Weights of a small mixture-of-experts language model, trained from scratch on English Wikipedia: a shared expert of 256 neurons, 308M tokens.
Below are experts of layer 4 (counted from 0) of a mixture-of-experts language model. Rows are named gate (a neuron's input weights, with its number), up (a neuron's input weights, with its number), down (a neuron's output weights, with its number) and show model dimensions 0-127. Each number is 500 + 25 x the weight over its row's rms, rounded and kept within 0 to 999. Numbers have three digits each.
Before each expert's rows: a language model's description of what the expert responds to; "comes before" lists some tokens at least twice as common just after its tokens as in all text. This comes from a sample of Wikipedia text that the model never trained on. Tokens count by the router's weight.

# expert 2
Latinate mid-word pieces
comes before: "-", "|", "ed", "es", " of", "ion"
gate1:514532508487522509456478494484531498482516503497522495477501473518490508502491528466479493498510519504465473482489469537476491474468518552489477522539505519524456463502540490526457514481456546514503519460480487484473542507483465491555514499486519551507521462494509506486484488484530502495573513501506548482506484541492527471537464460458493535512497469475519476495511492491521551502513
up1:522476478530508484493529511491456475487516440447513562501516525537495580499483518511513496495532490502523483508528475533525502528471463476495537506510473499518493478508540477499506545499454472511429490481522506504441518488460488496475502516492478497508457484464501497536478502549478506521486491498537495477501503516514496494531511503507482495524469485492548533481500487484514483525528
down1:499483487508502500501509510527494431512537490484495514471481526497497500474515492525470481524485499478506545551482488491462505499452514494467463484532469540501534484525484495543503532423513473536497448549547483492505528522516515460487525542522467464506527481506548493490474516507521478542495511492458505520493498491468503538487473489467546500486496493510467484509491515517511487516534

# expert 17
Table line breaks
comes before: "|", "-", "\n", "===", "|---|---|---|---|---|---|", "The"
gate2:532490485516493492523503488526516500522500473548527502484491482499464550482492487519459480485512512501488494471488482502481486474487516487497486545487536523495472492488509517523449456508493532547489495494479523510520482519556488526471466508469518500497511557559539517491474509494491486498490510497452497427500512518490515512467521487492515521496487419502498502514551532525485541442498
up2:515493480506476511485484478541491482501529478432500494525494520512537498522498473523502508513494523517484465500461528495542511507554517469480474506545475517526519535515485487501501491458496527474475497496518502464543545487454511534519507511489496475502492491509510493462415508501477493496501506541511515552470526460489493497508507497524518521507535487475522447504479491470520487439552
down2:494498489443471493523511484528513464490498510515525508467516478482475517500470496553524502490489514540506481478490503504513487470506496509489484439501493544452513485443541505532522469501501488468524506500456524487457510535519492544493492506498539508497503463487544508516487493474503509503530551504474487469458486499510532516537568516511517481497482481511460520490453511538470557517506

# expert 51
Plural and noun suffixes
comes before: " and", " of", " in", "\n", " for", "."
gate4:570448496491524509515522464475477527504503508489519521513506558525550489525507500485453524521497493511468535495462491505478514498518529465468533490490498481517522482530508497532520554528489505515507481462500514505466476537536545465489494523512505474434534532514498484463493473481515530509490487464469500477501473452480512503499561488506465508491470487527510504488493473460496493501482
up4:509477469477545491520503518531432531531480509506490492500508494552528496501491488491512505516476493502510487487506517470473470514510509510515488500565505471470457584492500496508469507495502514510533489506562511509486530471499486453474492544516479482518505500470475502501447509492463459541507503478486448518509524489520494531528464494493522535511492495525518511563502464470482477477493
down4:453535511521447518472451535547511507480496522519462455488499508504490521501486530485457492484534506487484500497501517502512496486511507548479505498460493535584475452465468507517475460505494516514501465485515467509520505484511482457510495548526470519528513466502523528487519503508540496533483527496514471518518548509512487519500485478486486497532483499485526494521534510489515444493451

# expert 57
Prepositions after verbs, nouns
comes before: " the", " a", " his", " their", " by", " its"
gate0:508529448460506514530492481490557497485527464510494524475483544499498482496516479523445479524479504471501462517504517518494542568474526548504512514482523466526532496523498497500511511502508524451521509525475460505511436479504529530486480506513505501495472495524445524480530508460473487522464445491482481471483494491511504506520518496508526475491506519462500545492501510502471516507553
up0:504505509513520509481466462486503485538488475497495510469482492500514512500527498474458550492494459492532470485539472534520492485554480479494492511511538562491490512480517466453497467530511482530474511464472481579530514520473526517522532487493496490526523507484523484566490484476486532509533490462534491517482481536485446462528477515502482485526490501497501478497465478482503522514527
down0:508472494494503497558483501479501495480499468497490506500463497522477543465488507523515495513517485569455527517514535511490469528478461503510498483497550480530497509442544495543518488482450495531494440483506526505499558532507536478499498466520514496471497531519474519482515464490513514501494492458536489497528489495532496472494509513501499493459517488484500485481554549488518445495473

# expert 8
Line breaks, paragraph starts
comes before: "\n", "-", "|", "The", "In", "==="
gate2:499473496533495489471504487522520487537494501536478500502528486538454486456532520487516488519477537511582501477486509471496480466466473489510523504483545487502484468435440484559507528449444508493490489466534491522489525524495501484501490501497483514495498490516489512511525530513529483545486509479506507515478494523531450511512472496473495494524515526511472520496463554514536486513501
up2:469485480472500511494519472511504513469499499495560527486473487484512466499497516505510519528527450476508519512560497463466445479477539459513480505509483521508544523508512511494427525482553520508514477463506481458465479514551481549510523486483537512528503527495519508505529467501540480526505473501510487440529485536497488515516503506508474455501505509479477487537507477490491499524506
down2:507486483529500471466504490503468547473483492526506549474509488510538517508450490459493523514481526497492500483499509485502475463505480500486481497486559522506517498493466459529513470493497498484545466505537504491485509537461492513471455513475582529528496548490479503506526516540479510544558492500507497473524468539534501479476456472492480498493490519552474487505465500513482494524515

# expert 50
Capitals in acronyms
comes before: " |", ")", "A", "S", "P", "C"
gate1:523492519513483482485511553497494496493496510472498494532498527477496498524494481481493459470499534537470483509494488516496480524476504455472502514424476485502500476494548462481484519562520539559501479509486486529481472512509500481480513517531507505532520535467544468490473475512505528497464513486494518497550464487491473544490490495525534473497460511508487541510530436527487531484533
up1:477489497475517553470497424473528491501514506512489503481546512489516507468460530503493533479520475497505512468518441484515494507493489513503518520494505531525515504472520513475521488506490468478499477494510490475492478514465504515532521512509479453460496492529525548513512505502511520579454546469489460452507525504489549494557531497502491445486493504513505483484510479521485512498551
down1:486452473503516489510527558505532530464501438522490489528494486511446501460549498515515548490509467468494511503484528523506492461540496513499496504524453501502498474497503490509465527507505489499468489501493513541487526548545503515497455489488488479522502542534438470484496475493486451522479514488514496488511493501500504501552478476501491549500521498492564509470504515492523486526454

# expert 60
Prepositions after verbs
comes before: " the", " a", " his", " an", " its", " their"
gate0:531519499532526489523498469472497498483473455541550506482482499517491476530530538520472517525497528510537436500498533474501486529518512496511540575501461496508484482514479472492495462491500499503520502502505496507493517502498526508500495475476502452495470523493478518520504535492468503525479493450437539498474494521487496463489527472486553439506475489511478468476543532489502522520529
up0:484477503551499476471476481502475472480498459494478513464530466480458496502462473549478510526488502478522496509526521495486523505515465522508491492471513492537516536496514502439504523539518499479519515483535471514479521514477489541511511477485538499448517518539543487446514462497480502471519536571521542506471506536485492488477520508475469500474512515507550511518490504511521476517464
down0:521528506513474558468508506556442499510482516480481497534487526463533513513521552470492485510490484505481494471501470529496485464463493519493488469538487516488532489502498515541489539505488477452508500517513508515496485462502550501487535504579479496499530479484503507552494478516509515502526500521503466492555482482480517492501436516507451500529481480536462485488511489480493484488469

# expert 52
Pronouns and it pieces
comes before: " was", " of", " is", " and", " in", "ial"
gate1:494492464505482509510548453473530513500489515504513487492467532517500499493518489526483509468495495499510470493443485484535455535502486504495545517506518495555485514512557430557521469484522486540497516511515517481538521474482454469497477515459521462487520488537485478507500497513496509530498473487478479559522523483484473473493469469471494489538524538478498519491488511544513508480527
up1:480495517525509512488519524439538517475521512504547512562536506503489466531508536459510521505485523500478506500536499488467500457538467523474537515471519474481487492520508469491494523462545462485503527463512478568470515488507487487477517506495496513512538524483522505470511526492462476489484545475520447487524500454489474463517479495542487466509486499519505500488467506493511474488542
down1:513479472493446533513514504497470481500476482512513511568500449491532485488526459492503478556498505540457482507459487459522524468461495498493514538506465529501508504514503493473470485517480503493523525491480514549471523540510545472502475529485515480512477499482509479513531506482507504506526522466536461509510530514462464516494520498495442531546489480478499561520495525469512488510508

# expert 23
Sports team terms
comes before: " |", ".", " of", ",", ":", " in"
gate0:448535503468495450497488526502454531494522532521445502479495488454448551435523484521500510528510487504537495519519541519463491476462499508519506511515513527524505494475528485531500445499515542502542486499500491513514513510538511495487491521499462494473458468463503526505510486533526498529513487491488472497524520467478487530477548477518494539500485489528494517529488478489458518470514
up0:458461496508472483522487548507524474520503480507543499442573521497509503487547531503499489485515509506495494504494531495470475476501503494498512488512503498533478518523480519495519533460477472485533497485503492524475524505488514486516473443476549486449497556492533499491489504498459467545527507560487524504514486458506537481467498528493449517471468517497518474512548494520493475493491
down0:525488480517525508535475499540508499505512524478498488507533546486485483519518497482487524532525511461475500485508510547491489530491507557531528494515517467539450483500457540527534488533481508488535480503499488478505480436472486535498544472512505536475521445533495502502495475484457483481543464491463521515529487500486485485488521453530517481519460515477526454501488464474494515478491

# expert 14
Table cell separators
comes before: "\n", " ", " 0", " 1", " —", " 2"
gate1:490478532501467511547456481514485488444479514539512490540516488463493534523510481506505509499500509478506452510541493509543472508482523498498458487519519492516495507542500500501491498515538488541513493488526464529477448490508531518477530536482513492454502458506534519528444472495523491510508468480509470493426475536483516506487515532529501472515466540488509534480461509503529513466511
up1:521551481500512511512501487488484496508502517491514481448491514457499518504491498514515511490477442504479545567467457505493456510472504532500476526490482535525519522524490462508533477479524496522502535450511516491522456520521537511458520504525545477479502468476440509513518527532527555511494490495524488485484511493505464528509489507516485477509456504500466514473478521545481512458471
down1:513482487528475499507478514484524449492533466506472508522506491476496492526522511544474500503480496535559491495473468492456500463506498503467502483558526470464485502519493522458468520517480455468520516481498489498535495508492474471531517498482515504476504481513531499483455519490499475487525498495465553526532450495518536543523525496486492512497534495472469484534510502521517480569560

# expert 33
Clause connectors, commas
comes before: " the", " he", " a", " was", " it", " and"
gate1:537532528516519520503535531536506514441518515476456484478534511476503526491508532482500510471468456433516502495495433515483484485495513473512501456486500477484503531468472521512471513500526538509491526503477513506504514461508489545512493539482499496515484493520567519564497531488516489510515518508519495518516514489530499515527505499502474467460426476499512482486466493500461495487487
up1:523468495560488460466551534472554467519480499533499531510511504530505498464515501508463487496497499491492491475520473444517476490487485523546510514490490509528521489499497491482460454463463445511538489493480514529528485502504445511487497474496529486518496497509520521521502497514484511500509543548522478479460487541479501523485513540490469525522524488513484511488454480482533563494485
down1:541490503499528504444458492505471547485504494524511501474494489530508476525535526514562506505477513530518483470491481514489514499501528472467486494503529449485471522519471496503503558512491552497479469457496492500493509513475565477507506510514464512485525494514514472474528535499501522496514435437526484477495528512513498477535554490508476516494495519498451468486498481525475510470517

# expert 34
Narrative verb forms
comes before: " the", " in", " to", " by", " a", " on"
gate4:528521477527502504529464522489502528518573532533489548488511515485494499506461493511512481489518531515521459532489508504504484525450456496456501501458457517503524496473476521579513523525503520470500496494500541445520480519509528529485505495469509504499471462527508511541525476484487427500462513472503501500501522503483521469512520497460502502488495495503492494480473465462520524510474
up4:509511494505497489485533510526539521513498499476519511497496485451518511506530531545502568510464520492480500447513498504489477484517486533507474520479499432508469504539507516470526505484520511538500516487499499472501517482470534521459482485523500513478516499544497509501465464494535466486508467497486471507487499482536508534461439493490508438545484493460501482549484477566514511517499
down4:553502471491468462466571446445464493530542510478498502502494529530535512480495515494451489558478447487491524477509466510492503467491511509506453506536461530495502515531474506515509513482459483531505500495521506516533553500509498503498511529520518512487491496481538475503513483456510506493483463511502491508519531486513467509499537439492519500511521485489516479502521482541489527467498

# expert 20
Dates and table pipes
comes before: " ", "\n", " 0", " 1", " 2", " 3"
gate4:458501492522494521508491502543514511454474497545503456493518501471530474537500473493540477479564504454486504473480546525505529529533485531498523481484531484505501502514536524520460496497519493502521463508488457548517519492492506531517525490465514534453469541540517494488484488471464465531526477490478462517484478521499482505524508480450523485500507509529517515465455497493516483489461
up4:513457508506501517548510514494488495485506511490426534490485494517472531548501511491496532546522511529476485453528509481477520464523486479518501543517451454481531476536527508526523500478479503449477526482479530524462475548481513528502501520531507507459515508487526496445528472495454473476533482497505499519534495526470517487493480508473529471482508529511509502472512474512529496491467
down4:505490512529515506495488530429527496491445498477554543510501510494480484465518511549492521512503491537465470531482542476495484477508504481513503457473552513511489492497446487511500472523479513510509447489495516492503488506535487503483495498520512544518517497522543459475480466527516471471484469525531498521462533497503489511484482481540541484491499482519502490496527533429498485538531

# expert 29
Sentence-ending periods
comes before: "\n", " The", " In", " He", " It", " She"
gate0:481541489491502532525494529447460484521499501527521484497505506525576498500503483503499497490494496538532507472466543507501511537477478451507472527467493470483462464506514523506499517489497525473500502488484446498483485491517507528478531500508492518531483481506521491492461458488505475494505547481440509546516522484498501522514538510439462485480492584523521483480505498505511540505494
up0:463502463483506520464498473539492490500483464513506453491498488463488538503520539492484479526483459459460504483524518461465554463478454499502517464521512499495507482516499483550522528531472488487493485494503527554542469500486548493489437489542511505483528527515460508515496500491505508481512488517502542508509481517545498540499506502510541526481495494467455510523521496470521524523532
down0:455492525530533516461533534576491473513502513531522544517473504518465513515486501469488482506517499465493518499514478523514536500473540457472490471501496490542498478482507484513472516489523491526493481491513515503478540483534480494519518532466492490481476497451488511460512530549478520451484464488497497520509468488488524475514444510476476534534502451517483543505500520548493478515479

# expert 45
Infobox line starts
comes before: "-", "\n", "=", ":", " by:", "|"
gate1:472525496532527505489499469517510466467518485523484519507430542508500493468482525465480454448537469522495499517464527518519487485517474516505498522472483519467509501523479502490470470500487508486539476484523503533482519489491526526484520510521506476508477486571462553491504497462505509491516523505491480505527552539484525501492509500512521536525516526474473492481497500521504424537454
up1:508521481484516512488525501510500481524537513494470555518501502474503520477510582481510522492521530512512485513506523499513539516548491477500526468523462538518432512523496517481551485494539498477515506463491518524470476505514481503466493490486463496513447523506529506440481510497512490492491499505436505454498466496522514501452493451543482502508549477493490494503466524487485514481478
down1:468451548553523502477494480536553483496492518511526467489441495477517483513499558492478479493486476503533521512469502503476521484532499488523463523499521454461552518514483475534448491502514523498492507474516490479513496480477488477535515483512499510486489521497516470478474479508483480533505499497516510566513494529481485539530531554493514512508487548485517476471476438499497486500497

# expert 63
Section heading markers
comes before: "\n", "ional", "ation:", "g", "ency", "isl"
gate0:562482503459531482517477493485495535511453460541526498491512511521505437483498549493520495486507475502494467528464490487474524519462448495549485479490530529510517544495459474491521484454523511509479514518486536527482519516504511484482536479512517464540535464480476517480472531509472530511497496469500514519518470493498473526481514453480507506494541501476466487514539503504522541495519
up0:477517519481499524490495521516513526486522537513471538477560473523496536496521562533462490514521499475530509542465483523505454519520524509495502485480508504470523532491480457521526465465521533485440509507499504468491480500453481508494482475510507500540526471480545486490536507470495463496437515491499439516500481487495470450499518501504513539482479504495537499515540503509494500479487
down0:441501494539523519512510526480530495489493493515501507514482437481495503497434526522514489516495532482531529489459483473455516473506463475526509548502491511489444521538511520524545482474497479515473532522497464500503467505495480480475492515491516512481484486488569502484506487497441554472519540517529480499525516508507520498485473467493494488543531520486471498516500558487516503493488

# expert 58
St pieces and adverbs
comes before: " in", ",", " was", " to", ".", " of"
gate1:468531513499484520496511470499518549521499485503480496487463520492480484490481520502515461488513511481555524468506524521529494540519465501505514463480482487478472473483499503539501529497462467508450487505525486559499509462506497490530505519496467524525443475491487516496450534465490567502532468473490483513500544523520510515492510541501506497464493497531523483546479483514523539438495
up1:479538482479480481485543515470547511488457486519506511558477501503534481481492476514471516506492530498526490468491508502447469529439514468506511517491500506518524545505534529464519431516507500519489476480526557492503496523505516494532511501556471513498488493474506494491515513483480472531462513509495504537476538466513540466520507487500469491459530499510492449493503494465499486499552
down1:459498546486493551499520553484523529515484483508509491487487545501506482503502494479503472487482527496448515473455517484468492436527509534479504470523511505507523510508553476544447463529485540520488497572514478513487496514493475505535508531491511511503449518517501509504486481493508502516468470503485493489557518489516548516476503524461490472492497466495532481495503471461467510488524